{"num_hidden_layers": 10, "hidden_size": 256, "n_experts": 256, "experts_per_token": 4, "d_expert": 64, "d_shared_expert": 192, "hidden_act": "swiglu", "moe_layers": [2, 3, 4, 5, 6, 7, 8, 9], "router_score": "softmax", "normalize_top_k": false, "routed_scale": 1.0, "balance_loss": 0.00298, "balance_bias": false, "router_z_loss": 0.0001, "router_bias": true, "n_groups": 4, "groups_per_token": 3, "init_std_router": 0.0334, "lr_router": 0.000852, "vocab_size": 9349, "norm": "rmsnorm", "norm_eps": 1e-06, "tie_word_embeddings": false, "optimizer": "soap_variant", "learning_rate": 0.00449, "beta1": 0.95, "beta2": 0.99, "batch_tokens": 262144, "max_seq_len": 256, "train_tokens": 739000000, "max_steps": 2820, "dataset": "wikipedia_en"}
Below are experts of layer 7 (counted from 0) of a mixture-of-experts language model. Rows are named router (the router's row for the expert) and show model dimensions 0-255. Each number is 128 + 24 x the weight over its row's rms, rounded and kept within 0 to 255. Numbers have three digits each.
After each expert's rows: a language model's description of what the expert responds to; "gets" lists some tokens that make up at least twice as much of what it gets as of all text. This comes from a sample of Wikipedia text that the model never trained on. Tokens count by the router's weight.

# expert 5
router:131167132116128117120090180104140159125129153100088131165078105125109140106158149082087188122130126167170127133106107167131116141138141136121150130100125160109176079114137106104129091121115169138108118105127119159135146099152103126139119103164105160153108135110150149127070141148146129103154132184103114162145138148127117140135146138167142112127102121123123136158149143124135141151115119103110097118150083177153106102145128161093147135115141117127146090155101163164096109093184117116131120132136114112125152136105106144115102144156110149119183141130108132119139149110139120100129147104169116164088141131064163151154148157137106165131096166107127155092126106160147090107118133122168118173095087113143136137135164144114142138105129123102130144138133169094117153116165164
Description: Auxiliary and modal verbs. Auxiliaries, modals and copulas right after a subject pronoun or relative, such as was, is, has, could, may, would.
gets: " was", " is", " to", " has", " had", " not"

# expert 61
router:125156135123153124087109119098140093111093147153119138133122133086094151096150177137106150127163092187160120158119137159169091163143131151140131159120146147106158107146142108110116107085144137136138121090097141121085152095121114138170140120126144161129123133121140154109141141117153150091111149149104121145172138159113129146112147140145121105153130124083159145155139141138120126160135124115081113147133138123125100130131161168099144130125108146124134095149121173176106095135136065129157137108125087120101157144115107115096113118159104100099174153109138078115124120102151140145118118095174096147142114115096136153140126142146121098144114134087079117133132127173155099117115155123134144146068103128186136150150132173150138168083137124085111170094093140136124149103160156
Description: Days and broadcast times. Weekdays, months and times of day after on, like Saturday, Friday, morning, late, mostly in television and event dates.
gets: " in", " ", " In", "ay", " late", " early"

# expert 53
router:169141107124126116131124126110139129152127138104099162146076125110100128096163119076106125115129137172147127130094088145128096127125148153109129153109093159086180104093134105116110111115100127140109123069095107139131140102147099153170108114149136158131093105132129116111092167125131136093139137142131063160122127137122107149142158172105136115150131099162138139128119113105115133145106157126108123104119087134146103089158137152132129123101115125129132103118077175150108116085154132126141130165117060119174150141093101133122154147157104151105193162167109103123149125124147120128129135113152096130131103123113140143138160160132122186149107162098083157102125125143155115097126177111160114160116125104165125142184149160120114110120156128092137132109125130093118121084131171
Description: Coordinating and concessive conjunctions. The words and, but, or, while, although and commas joining paired adjectives or clauses, as in "potent and selective", plus be.
gets: " and", ",", " but", " be", " or", " he"

# expert 21
router:124155108099156142120133133136159166136118122098125140120128125072121170103130176138092150074146143131141107159124145165141089148119151122091139084102111149113098106114158102143118114080120134129094135110114072122127142102157127143143133122133172140121098140153150172115135126115117130107132157174124117163153099175153097145128094121159129111125159126128124156157167149090121113137138139084133147090122117174182119109122131115095108095124082179092120093122121154145101103112129120094137100126108127100169097115096126155101153136134124108113149130182121100103156162114176137086186125144150105132133148139111135120135110195132126128136126186142123140112099075107178116126133125110128139130115131125164136136126179177129128146147120107113139161110124155127153125113141160
Description: Mid-word syllable pieces. Short middle pieces of names and words, often after B, such as Bé-at-rice, Lamb-or-ghini, b-igg-est, plus percent signs in tables.
gets: "at", "od", "%", "et", "id", "or"

# expert 13
router:156130131116108120136108138118143131109086113150116142153129096091115142079167173113118161121148109148150110156114115155139094144172137156113138137153130149139148066117171143115146107101105143130136138116075091156124140101165123151161118140108179166152120113123139130096143130125140158077162142132121106127109095185103135117131123125163130147117110115123089150133152170120136156166121113107113134102147121161117158104176140131135118105151108119132094099130118168128118091124147119115174087154162126107134154137103119136109115141172119115103153148143096087110125148098147144107168086127152091153114120168101169131153141167149123171170101140122064143120098100171137099093133165139144131120125097104154145117154146132172134158113094113101093127121079135126119137097108117
Description: Sports and year spaces. Sport and gender words like football, basketball, women, men, plus the space or dash before years in date ranges, e.g. 1829–1889.
gets: " ", " football", " Women", "–", " women", " men"

# expert 16
router:126145126162157129119099120100160147152100139170125107144112105100118160083131155108115150096181112142119102124108121100159120147152108139123156157102099126087162088142161132150123134131133176108101090088106111126087124100145095154140099143129180165157123104126136159127132139133121125123152151156112127189117127149133110143119146132180130136116122139121115155151123129124158134174097146092145131127156098133154123119117149131104127101100092157095134110142092134134105093123140122157169094126129084137123137163094126163117165150130148121100171171118106110105139115133145147133216064102178128116160120139120134141131118127181129135155116168118098120105117108163148119094133118092129120143085088119126149115124119160181142152110121120079145159093118136117149141117145112
Description: US states, courts, politics. US state names and "the" in government contexts, e.g. New York County, District Court for the, North Carolina's Senate district.
gets: " the", " States", " York", ",", " Carolina", " United"

# expert 18
router:151136137114148104109090135140163184116099172160099156160076124108126151120136148155101152136142082123163090143116079135166131157166157154144153102103118162126184122133141092118110152092122122133129115129114085144106156099128103170144148117169148146119095087128147189110117138135146141123137120150103064107104143146076098121112140135137082125176103108134147118127120165102191131130155117086090122119168117148131123103124139134127110103113106155131141137106135116125099127121160101101159126138114078112131150149125140125130099124140113124098114133131141091109137137121179164117153136103154144131099118111105132171139189150142117144117125150140086143110141155142122117080082109124138106130142121091126140150116130146158156153109113117091098133113116101132152134113164176
Description: Table separators, Asian names. Pipe separators after opponent names in fight-record tables, plus pieces of Japanese and Chinese names or raw CJK bytes, like Kowloon, Chotaro.
gets: " |", " J", "i", "!", " L", "o"

# expert 56
router:149110142078170118101127141103140170142117154115062118128107128114110166119144169133126113126118121143133119115109135126142139136142162151109132134148138128097117118126156091118099139108113200179114113103112084126162128093154124157167106131164153155112107137172119145113103161120143134114118091152087120159144147180130114146136153153146129094127088098133091148138127144111121115134152107080097089130191110133151096117127142148099116110144120165113125104131120178175105135144121092148157140136126073141156185129139111147088132157128143159095161167124115104098175110114131138111160111147131132151099100120069156143137122140125134159146144145119106137128125098131112132091114103124118107189089113136141140125128136151171140156121131106109128186109113166112111124111156148
Description: Route and location text. Spaces, commas and words such as before, north, Term in road-route descriptions, coordinates, location lines and dated entries.
gets: ",", " ", ")", " before", " F", " term"

# expert 28
router:108105153108146138140118148094156122171101151128091106152113136097106128128139191114084166128180114158168124155106131141147081129138156153129160127093122127132196087148140127137139098094082191157143102116100109133129111106148132158150118131159149116119120115124144170074094129135160130117134118145106138154133119155112128144147152125130125109097132119102131156130145131131142145147138105100120111125104134153161145090138132124140139105114155179117146122142095127117095098132182111127157119169142080122134115149088100153115139137128111143101135124149158117106160105099177145135149125105144103159092129125128155120155134170144104137151116139090133158084143117165145144089096113095146115109096137086178137138165153135168164146125151100085153163090128130129157126109095095
Description: Election result table cells. Cells in pipe tables, especially vote percentages after a count (| 24.22% |), plus Yes/No and N/a entries.
gets: " ", " |", " No", " no", "1", " Yes"

# expert 2
router:122132134113128148107108154097195144112126138124124153116097122127112147149150141136120125107170096109157097121125138162157123153129173144143148122112129160112147061130166128130085123085118150123122121102089087165138154126168117160125112107148155149130118119130107156090095125102164140128146137136089135171133163138093124135135149118170086131100139112143109114129157155102129113150129092107118125122116130117128145126124165143109131093125149175094127106166138153151112104126167072131140152131138075110152141128093107159112097127161109101076168163147121111127146133107162156129143104157155103150100077170138124154129146153150137106143126166102100134101131093147175121104130144101126106143079137109181160129132126131177146115151131145071094121100123138136182119119098152
Description: Institution name words. Capitalized type words inside names of institutions, events and companies, such as Film in Cannes Film Festival, State Opera, Museum, Railway.
gets: " National", " School", " State", " Film", " International", " University"

# expert 45
router:125136155131154110101101166106181155143113144145088120169113132132089149150109152112111149139154125150117112147148140147147102117100136140121117114097120116127191038111134110101120090091131152124111109131100093148114097133166129133163115108133213168157117103096124147136106138109126131111126147161118114116162154150116093137140181152167126105133098113114119118149109129124125120164118119104124128156153112135135121127147158133116120124112107127117139093102083127133123116096176085107136129150108084113130162128121115155118124148167090137106192127145121132115129155137173177102139076134134105153103127156071154161119133153144088126139122143109091149120109099137155140106108150128170132157125126087149160137109134125167121146118155088070116135108139131124147110135164154
Description: Wiki headings and table cells. Subsection markers === and ==== after blank lines, plus years, symbols and cell openings in tables of sports, charts and lists.
gets: "===", "==", ")", "====", "\n", " "

# expert 57
router:133144127141138112118076124119163125121129156123150159148138114099102110137139145103110124129153097146133123163100126106138098155162162121112132107108079151111150109112122118117082118110127140113119109128111078126128149145164125144130137119143131144101093129150160179122092133129162132101170146165130114174155149165133147143116126152162122152165102091109125148130118162090129144144132101122100129123132086144143117104108125115109125105116114155140163122110096160155128121096130102142127149142114100125165175110115095189105131139131130114091179160173132079069130146140156154101152106107139089184090115115115128156156150164159126154154125170109093106154081114173143078101106118138160132095092147123152126148151117125144180113125173126089103136094119149150140134159140151
Description: Coordinating conjunctions in lists. The word "and", commas, semicolons, "&", "alongside", "among" joining list items of names and places, plus "om" in Sotomayor.
gets: " and", ",", "om", "-", " &", "am"

# expert 39
router:135141162095135098075122121119139175118101186129105120169100108122099162133155209088085147100151100150159124135071108139156090114145124151106144118081096163116130111128141125127089116096111146118151132141112116123110127113126122143132123100156127139097103143132143138086123125104149104103146146144119112134113125148091125168137137130176099119101112122169076144152134151082184129169104132131112123133126141124139107124150119142126147114104131152120147098114122109131102079123138094106147124166152137103127132162110130150071099153124095098109149161165137087053153149114161135118113127137145110114097104090119143122128124165151124175140080156133141158143111098160159121080118133092143104133126108140109138137152170149137134164135129135112115136135126133143176140109117120
Description: South Asian and Arabic names. Pieces of Arabic, Persian and South Asian names such as Abd, Moham, Kh, Shah, and the z in Shehzad.
gets: "h", "ah", " K", "j", "as", "sh"

# expert 46
router:137150150119137127091101150098145147127094161125110140148126111104125148099164144123101160121136112130142126119103133130142134162187149126130135137123092144119176087125149127141106147117102156128114104091123107124121146094129102136163098133169158138110115118096176154105099159141142130105141124146128156130130119128090081151139124113173118134144139102128145143166128147093162116161097119098116121122125142118139126114116160128107144073116101148105116112155134159130126108102145093129164122148157143096133159144121123131131089141133103115064204158126118108093136173114112149143159083095145127166134101131133157136149133133171113106157100149104089142112115132123161102107127148090153155106080080126161153151159126174168166107128114098075098164113119173130159174084139137
Description: Places, nationalities, universities. City, state and country names, nationality adjectives and University in affiliations or citations, e.g. Duke University Press, Frankfurt, California.
gets: " University", "ian", " York", " London", " American", " German"

# expert 63
router:134144151137124123091116121126140108173083161159073114158134138137119126122126193141101123134147094134163105125120095150146095121132146147125115176103094172113151099099124108133133140125136147134112129085088130151136107140098124124124084151127180107146117155143144146125122155122147125124165087172087100164146140170130129144133104142136101127115121129102065117123133141123136147107116092121161121130140122167120104120104118155126092132102114154147133115129118179164079086098135130125164097151135073101170125130102085145116135165150126140100116165101122097081131141109130137067195120140171127126102098119125175206133136143113123154131101142126091117157109123134132150097085116102149114160101113117148143155127133135135115145128140098117119134096131138122148144108161152
Description: Word starts after prepositions. Opening pieces of words after in, to or of (occup, alleg, reg, at-mosphere), and spaces before numbers in dates and table cells.
gets: " ", "t", " P", "m", " D", "d"

# expert 37
router:148138128117152096117094149104151112165103155133112146141128113133083129101139148121096108107152115166159112151092135157160107172137148122106161139124104189094154133111158126103120115112157149159114118072107096167126122130130099146195124134121178163135108132127109163106075134154132128109132144159096109123170173140148114122124141146133115128128131113115126132140118135141145158122120114109100131126131095141160103114144138130086123096085088149095143100114110173158138115113118103138137103147131047136139140153085103175127101145150081135095182155134114114130146143144164121147139082138167114172096130142091143129132148142121124131136099152139111133097130124135163102098123151143135127156116092106167159129129128152168138146114160112067114131090154133130143172106147157
Description: Location prepositions. Prepositions like in, into, to, through, across that introduce places, regions or years, as in released in Europe, moved to Germany.
gets: " in", " In", " and", "In", " to", " into"

# expert 43
router:153140167137144119128088121118164159149128147154097147158104103114102131109154164103134130139140103163136098160132112133134127172165139150113122132112142135086147102129148129130097132119122126110107105079086112147126133097173112140167112107143144163134085132153147133127081140136154147074137147125089105152130165156070121140134149129164132110126156104146057116122115128093154114110131116117138113111149150150165115084121129152142133124094097141105145077175129146122120117124168124123145103132135105112149136161090120145092155135158132133124113157131102124088099152129171155099136091113142125129091107106121134136124124140158124138134086159103053124097134123116111090107127160102165138159098110102141160150130112147146144181114110109119083120108078131117188122073150130
Description: Capital initial letters. Single first letters W, T, L, S starting a word split into pieces, such as -winning, Tales, Tag, honky tonk, middle initials.
gets: " W", " T", " L", " t", " S", "W"

# expert 40
router:151148151114120138134078104153167152142103132160109163152121129102118125140140124108112198155164122120153125136112121181173110162129158143093149091109109139078158101117148153151115106112103173122137106115074096135085149122142122160122123116117193132113110127127137122077124159120153097111130133114129125132108123172097081148112135141123104131150155084103125140119155143107132111168088124146127104139133122135117120131140121151116123118100124152107159107164131129127104115097162103096140093163174069085159132130128125164131091148139106137105127128123089109129150142085144187108160072106140082152143103136112127149131122130166117177130119139086083143137120097142147143098101164110136147134094132110140142107140153136138161137102117093135133136116099121103106179105115133
Description: Awards and roles. Award and role nouns in biographies, e.g. Most Valuable Player, Outstanding Achievement Award, professor, coach, prime minister.
gets: " Award", " a", " Player", "ent", " member", " coach"

# expert 15
router:097134155144125090118112135137168164170121143127106145189090124143093156112169138147139148162159114096155120177098100174122097182144144155119146122114107162099161100136121139110118102108136153157120143134095131180132143103148116136153129136137176130128106093103130123137123123093132095127119127151118098131107105169135125134122110137183134101132149112142084139134166153112155120127133134124079121119134091163119110097176110137116116114130119156092129104143143135134081132119156112127142129138188092095132131175121105135127106129175124148129107150155089130140116167129159158098161124109143156139089104119071126141132114162140099178146124158105127145088112063129168113100108153128121130158099091127134125130148166119124161113102131111133090136098112103139126170110164121
Description: Film, music, award terms. The word "such" in "films such as" and media terms like film, music, television, documentary, Awards headings in entertainment articles.
gets: " such", "ing", " film", " Awards", " music", " video"

# expert 6
router:150121127113146121125097132077134152164164180127101171148094117114117154112122145105114156142181098140158130169143116159151112146115169139090140147119109160126154069098146140116097112118135139118138096066094106141133141118122154158135117151175145148126120111156147149106093156104151131092168163149106084144162094161127134168129145169140092095154160128114118143109147154100134139138111132097124122095124124139141115112157164101120133091112111157135153105115078134157105136130145112113143139163135108093150143114110116155126119127153108101120158152111095106103156167111123138124166099098155076161095106116069142140161144155146101123137114130108132133098134128101137118128123160076164161142142143147137151148142167137171137166132129119103114124117076127092154152127158116
Description: Small number words. Small cardinal numbers, as words or digits, counting things in descriptions, such as "two-story", "three acts", "four date tour".
gets: " two", " one", " three", " four", "2", " five"

# expert 33
router:157129162134169144112114121104157125151131154167113122129116096147093135081135156122131167149128134151158114136114103171173107103142134144117145130131131178107162092134172119143092121116137131141130123058088128174134144125162144144154117161154189142135109120122149132137061138109161137102154118155134127153169166157087125125120148150160073117129116140110078113139143137118136156128119107123154112107150112159111092131144151134108117133103114139130157088147119120151137100120123108119120132147172125119161117136088091141086129123147099130116100151161133115128145145127152144106155107097151080133086113115090139096177123151149128162118106188092094138136124112143118115127105162085155134137131137140139147155168135164146152136093146116088150127133078150081136121128134180
Description: F-initial pieces, list numbers. Word-initial f/F pieces (first, front, Football, aff, prot, suff) often after a parenthesis, plus track-list numbers at line starts.
gets: "f", "F", " F", " f", "6", " aff"

# expert 27
router:156153121138179135120100179134152162134146125129087148137141090094105110118146146141124154094139096093150138151097102167159095151139143149127127122105139135108101073128119068122125118109089154136126097108121146137131104081128104104110105122127144175120114124098128137159125118149147125099143136188125148121106129169102093155094105134162133098111127104137107144127129144090166149136120162129106113126157096161170115139151137131080136135124148185085120097132093146146132140127163112104181123137102115092141165121127096158119131131131119164128151148165102106115170116128148136096160144122170104136116142109122152141182143157125100122135105151086119128152096085127136119094139109076181142112100112113185145117129123127128142109088106113097129171114148149105157160121144150
Description: Adverb suffix -ly. Word-final suffixes like -ly, -ically, -ously, -fully (Shortly, literally), the "ly" in hieroglyph, and spaces after month names.
gets: "ly", "al", "ol", "l", "ar", "or"

# expert 32
router:119175098097174122093075127114133157137081147162142109143079120138103132127122174116104177105131077140135116130133160126112115137162159125111146122118066166087141065140139094095125134094123129122129126077125115120128140114126106137120103108155151156133124099111131149151154130142123108122129162121094112165155141164141096121149095143158121094093123088113125151133134120065158084128120162109117123106132120140165130114143182168127153106125141116079151127139112174146101092099122131093172120113121120115182132110112130139125133137118128094078137170146124117102156149110141127064171143109129106118128115122141125168135112126139112145130088132106108129136127073120125141080105158091133135108109104093141141123127151155145137103088121111136158152113108146140167144128140156
Description: Mid-word pieces. Middle or final pieces of long, uncommon words split into subword tokens, such as umb-il-ical, jur-id-ical, emiss-ary, pacem-aker, plus local and civil.
gets: " local", "or", "k", "ar", "an", "il"

# expert 20
router:145136121116156107098126142111125157120098159172103117156102099107092163106139134124133127097164107140131107119111121127153103165146148171119140113134125162066119137125138098097087144086105147124124098101124085146108105097109095121168104117133169136138110109139121151096059148126153135087133121159111137147151139140120107161161143122166112126123128098132111139135100138140122150149139118115074105129154096149159100103131165140118099116109105168122150089134106150146092120114119098119163120114144086132135154154109126149073109116169118151087175171130107105062165124129136146142133094104140126180130123148086140145138117156120125140157094159119119120115144123153143119078124126121167118123072126125180148161152142137172133130140149116081136165113144154096127140120155161
Description: Place-name connectors. Prepositions and commas joining place names in addresses and locations, such as of in Canton of Bern, Street, Essex, near, New.
gets: ",", " in", " of", " New", ":", " from"

# expert 4
router:118144144100130124091104163108196127131137193153093143156110137099121116148164146092090148124167088116180148148123114120140131128174139134133142128122133130150134124128112120115099154094080125137122112109097100137104168125123096127143105124154136123107104121164161162161101139161129106119119092141075135125114152165098103162150165143163099127093126131130087144126156133112158135160120110119115130112168102135135095122155155130115116100110131152099183112119146133165092096131117114130124143137150116118151130130114112130073125126164131106092161148132096096092140149122155171105150144099138115132110128132077136145151128199149160138126120173108116106116121114172117136109110138095135149114111113104151110121151137192135136183126159098118125142090138168140168154097144138
Description: Sports goal-minute tables. Spaces and digits after scorer names in football goal lists (Torres 68'), coordinate digits, and Slavic surname endings like -ov, -ović, -owski.
gets: " ", "t", "ov", "–", "6", "19"

# expert 30
router:168167146127139115120104138116131128134106156120116143164144103111130146144128170139113138118164119131160110136124088117136090155107128115094153124091123143125178097114145072134129107086122130118115100097069126149152123099160129149130122100128173198124113089085158127122128131120165102117135141141094117129164134139103128124123134178147105120154098106137131118137139168122120125154093142115085111105164127151126117128171152110116145128100142147128117099118119139138073091137169063126119131144121081067173160103132110138066136125156078148103160127127113116119134128139154177123153148104105121161106109151107128145124158142139142111130123133118105152125128135150128093081096115092132118179088108130121133162161137152141139135135117105073076122090125161115142132127098164
Description: Board, years, table pipes. The word board (board member, room and board), century digits 18/19/20 starting years, and pipes opening rows of squad or episode tables.
gets: "20", "|", "18", " board", " |\n", "19"

# expert 17
router:120129160127138113128152112108138150118101128143123143142117091106104154113127205112101162138162146155109119119106089185142148141155169171111124140125123142102134020100164146147114125110098159120128113091116120133116104124143129146143093168136139130111075118126126137149095129132165122100154132168109099119135136137142150149151114185116119083141126126149108133128150154140143141136100133086086101092125061154145107109102125151126142099112128172114128127130117139143138109084134089109153107145157081102158153135106100150118125121126108113130147129122127103097129149114137141095123122128146108137110075146091122146158144148143098161156083153095112115150126136128130143108130141109173125169100094131152116158157160137176122138126132092071147130119106140122140150123164168
Description: Demonstratives and complementizers. The words that, this, which, where and because opening clauses or noun phrases, often after by, at or replied, as in "by this time".
gets: " that", " this", " which", " where", " This", ","

# expert 34
router:130144188117140125135143157094160141124136129153128153174129113130117150128141133112114155143141084125170103162101124121136095146183190136117157133119127174104119057119171121097137079108095149137123110077124110128116161102119115154138111119122135166148110132103162139134152121106132134102123134122094097151140135174109098127155110150134118128137106127111105138135144110072141119145105138138094111111119111130146117097132152136104149113114125136119151104140092145157111125107156104073137113125164084110148159143105122158125140132164097143102162156114079132104144133131152135111188126120135134173094120132133134140121162157157079167165088152124107140102123096131150140105118147110134108177117089101129133139159173146137169139114141115090113118094093165138148150089136189
Description: Plural noun endings. Plural suffixes and plural nouns such as -ers, -ators, -s, -ions, e.g. viewers, commentators, channels, songs, players.
gets: "s", "ers", "es", "ors", "ions", "ations"

# expert 9
router:117148166129116130085074124119173146160106148163106146146088121113081133124177157101112180108143102125133121128111123128122137118176117149098107114120114182116128122109130102138110149086082123096121115087131126110107152110139114140154111109104123127094089113125123157112062147127114100075155125121109113151145139151079099132134147139181117131131162101161106127101137126085161146115095103111120104114111146171116097115147139165122122130125113143097167101159096119131136119108156160108153130130157113118167132147084103127129147139153101151104148152139102125091138116106166155076146108138171096143071130126160140120120163120154139140114123161131075111135122111139161106087127157097128107130111130112153161141135147150129132133105166128129094158114116133101184136084134153
Description: German and Dutch words. Word pieces in German, Dutch and other continental names and titles, such as von, des, van, Die, and letters like z, W.
gets: " W", "z", " Z", " L", " de", " J"

# expert 1
router:124111091123154089119112110124148147148113127132094122128128100154118146109147179135121135102130094120140064160140101139112094134123156119147141125099118158128185131095149115131108127093101152106082123112096126162156113117179087149170127120108143141121129117108140168098098143138122139124171148145099116124154156159094089126140159114158135099134173101128108168143142134093147132130142118112099163111184109166150131093119112134141141126126080137112157108177154138155175123081136084088144144177161121100163141162108140156113138177185128151100149140153154096124153135099186110102142115128133104150140094130106132153101139137118119146115116183123127109103125113124137104093159127104135142170099104124133118166122093153140149128121111121116116113127130173101147153137111150
Description: Table cells and glosses. Table pipes and capital first letters inside parentheses in chart, census and climate tables, such as (Köppen), (Kent Music Report), (BVMI).
gets: " |", "|", "E", "N", "K", " l"

# expert 22
router:120112148109163109115106134152171125166132146181068158118108107090080121095149171086128124095108120143143117106121087148166110095146134120120129120144080125119140103126160129157098119121095177085125091123090111147136138117137106106156108115122177140149082128142149173142127123095113129127124158135093130141119130198088122150170179125162100144144128096120090116145134140134143133137115141112124132143170099138142109094127166165111160120125096178135122120158115161155120085126152106089166101116158112141156140122126159115122152161164101162113132131136116145088152146124136160083160098100140129121094116087128125117112120131124121149097102144114139129150101075133121090093133129115153147159127108120146115166145106125149145135117103114129138168078151149128144151118119161
Description: Infobox codes and taxonomy. Letters and spaces inside scientific infobox fields: taxonomic names (Ascomycota, Cucujiformia), chemical identifiers, InChI strings, dialling codes, formulas.
gets: " ", " |", " C", ":", "c", " m"

# expert 10
router:126168145102160123132121167123172131167109164128119132157102110101129136106155198124110157121142121129126123147108112136164097155124121139118147146097098146082184063100161130096135111125119147116118119088115107149105120110135102132148140139109203140134128123099127171108110146102132118108126125138098108128140122157119101134163169158189117110122122119120119125151175144086157134130117150131112107122154121131149116123131139124109133094115103170108180086139114141138124118115158081078135112140147133104133155132103129148107114149122131155081106170125083094109153129143099109095163113118163099166094113125132138173154125179155113159139131126138078112141107073123127108127124150121172147144129092107140146156178123128170107129106146105091121132115112111134129133083153147
Description: Wikipedia section headings. Words inside == section headings == such as Early life, Background, See also, History, Biography, Personal life, Demographics.
gets: " also", " life", "History", " career", "Early", "Career"

# expert 52
router:179158129091149133103075134132141160185148164129082156162106144107114165131136163114118167156155121141177096153116134140134115139124153167111153164118137155120176057126147138128091133110090170155153117099100129158138160125132128142154111131154155130120116117109184154116082143109130125095137135125100101128136114147126120163144151152142124109128139105123072130124144154097138120167116126078149147119109151142146114125113125114107122094120134153130185079145068131139124127120137123106151141135141095118152142160110139141074124122137109112127139164135101128104141151100131179112164112113160089127129117154064141129141152127129110141162111104106109131119120123133115123089140140105161145167123119106130150125127152169171130184105144109105155120124087136113159151131170143
Description: Numbers and counts. Numerals and number words in quantities, ratings and scores, e.g. three, eight, 3/5, 14.94 seconds, 32%.
gets: " ", " two", " three", "10", "3", "5"

# expert 36
router:172174135130155142107120127154127136165113156140068144162089132122119165094122162083142151158166100133160121115128121196146141119141158123120127116138106132131161082115123125113113124126117126116123136115050110136123160106166109122140129146141194156123132155126152123110111143132147151077154115146074121122166153147112132147148145165154109101163165099127083158130139133066170151153129121130111129120146079118134099142151128120106125121121123135137138103142102161139121097088140095125177151115131077120175164136136132111101097151144121164111156110125128116078137127110142170136179121145122106139134098147096124115121134176140129129130108157110110153084150095150125145138130137095111123137110128090165127167164140116116142156108122107085108154107100145103144143106117142
Description: Numbers after decimals and colons. Two-digit number pieces after a colon or decimal point in sports times and statistics tables, such as 2:03.22, 59.76, 1:34:01.8.
gets: " ", "16", "46", "10", ".", "14"

# expert 60
router:123154104112130109140104180087159142124107134120087138143085116116126141108137138120097153134157141156166134145096121169132102139149164148107120142090127162072132089104153095085142113147131185145117127123117116146129133120172106133172121123134138156140112142098135118142068125151136142083147135167112122136163142170095106151148153121186128102118125109111124125140134138092117143136126133097126113140157105152127100095142158136114142125086153137126154090108107161148097098130160123123157121121109081113139171162112114138087121140128121127129191155154087091134164141128171161088135128098171113150093127142095144153156137143150098149170104139136113131118129123153173102080101123131158084150108106101145178129134166142143137148118138113073122115123144150103125145145153160
Description: Passive and linking verbs. Forms of be (was, were, is, been, being) and to before passive or infinitive verbs in narration, like "was formed", "to be looted".
gets: " was", " were", " to", " is", " be", " been"

# expert 51
router:149140123104131118115109177106129116150107182151104151119093114134136131151130158126080128146128099153149127109090115164175092135100129150105134121122109164100160081112133092103124083096114132138112106104069085157113145100102137103140113109140129128118110121102159158115112166134122147097144121123130118170127145167123093147130119124154137119101139127157134130157130137114137139163112135108112112154127069143150091088161169164102104086123104114113166099128068152125121128085120121103150120124163126113148139152111114132109128138170125151117182126131128106144126155118117127103152140108183082168105118142100123155153157116109123177168117124071119132131119080139136087099138133115158072167121115078154146138123136146157164123135146147105141151136108144096139159098154127
Description: Past-tense verbs and participles. Past-tense verbs and participles, often after was/were/had, such as died, built, moved, operated, found, and endings like -ed, -ing.
gets: "ed", " or", "ing", "ated", " died", " h"

# expert 7
router:147168133122179110123092148076171148141108187149117170153093115137124138113138170120101161130166111155189113176127119162158088093160146150100133125092123150110147086148131092105128078093130180135142101077091124134118116127157094144165140126152142184130102107108128141103113153135167111124164164125091127155147129136113110124126105162161132107122144130137138131132142144113132088148139128095127107098149113176142110152168113168097144131085097157124132123115119143129081075124158142085128127110132078121131101151135120138105138128130079160116172114121112120116143127105132153109154125138152126140114124108097126153149138156135138146127118139140117149128128107140143124094134150115156114162136124125177156154117153147123125189099133118079121153109131155124161104120151131
Description: Episode pipes and verbs. Pipes before quoted titles in episode tables, plus plot-summary function words and verbs like was, has, of, would, takes.
gets: " |", "|", " was", " is", " The", " he"

# expert 14
router:150138090116132126110097158162164121138123116160125121131099135141099127095137137097111132146168115124135135153097114137160075126141135149098166129089091141091179110107137133104149068152099142138144139123067141151143126131127110150121136106149182133122117092119119137113106133129105112121127142170129091151127164145118078159143168107141122110131127102132096097131115120131135135152113157108102116159135069152136097101153166125136123117112065159095161121157118168142113119120143115101153111139158032091136138115117115134138134145135126107112169138145129161088162127133140127102145074106119118159108101116124107134149160168180120124121118150135083113137114093121159085096111136098125105156097110088173151150135140121148145126111155100162123137132129130139176143104144149
Description: Field labels, infobox colons. Colons and labels in infobox-style fields like Class:, Industry:, Date, Occupation, plus some conjunctions and table pipes.
gets: ":", " and", ";", " |", " Date", "Scientific"

# expert 41
router:125116157135138126116086150130185162110125179163112133130135151077105136127130167115121150115124149120141086145084105152111112160156158159111153114126112149117172089115150079120104114112116125129114121083099097155101139122120132148135108136106186173124143147114131153119078140125169137098139147135094135106150171167131112148140092125136138114130111127111106128153152147103103150105121096129112126107127109145144125128134128159114135153109110137117143104129082152129122112143137115086128126140121077098140159141101111166104127120164131118118152168135124166067155149117169144088139119101148087104122088102112096131123157181101132162114113139140106142086144083147159130137134168089160128119112124084156167148126170136151130157133117124052137120132070103121152147131117136
Description: Table numbers and word pieces. Spaces and digit pieces inside numeric tables and score lists, plus mid-word fragments like per, ter, ven in temperature, Esperance.
gets: " ", "per", "er", "ven", " Per", "00"

# expert 12
router:127142169112145120131097182108166147147136134133087138161130099092109133127145159108120125126120100125127111169107109138126128146139155146125143109127099137115118060149137120129122107085118137148125108075092086150143123130131107151163122145104166131114101099136157170111126139118115154110126119137096103140101121167114119139100105147145127111136124138121131132124100137091128137120111127124149099118120126126128120117136159131105131123124151111099170072184093133150084138104155127115152090160144101120173161164115132169086102110140106130118126170128082146093174161133137150102203104120148133169114112116148140145126119151150113173123098184106102132136103096175166109107147182128115142142137112121166101163166141169133120151098131099074086135159091147153111149129134143
Description: Plural noun endings. Plural nouns and plural suffixes for groups of people or things, like players, artists, performers, Poles; also the "qu" piece inside words like Harlequin, Albuquerque.
gets: "qu", "ers", "s", "ors", "es", " artists"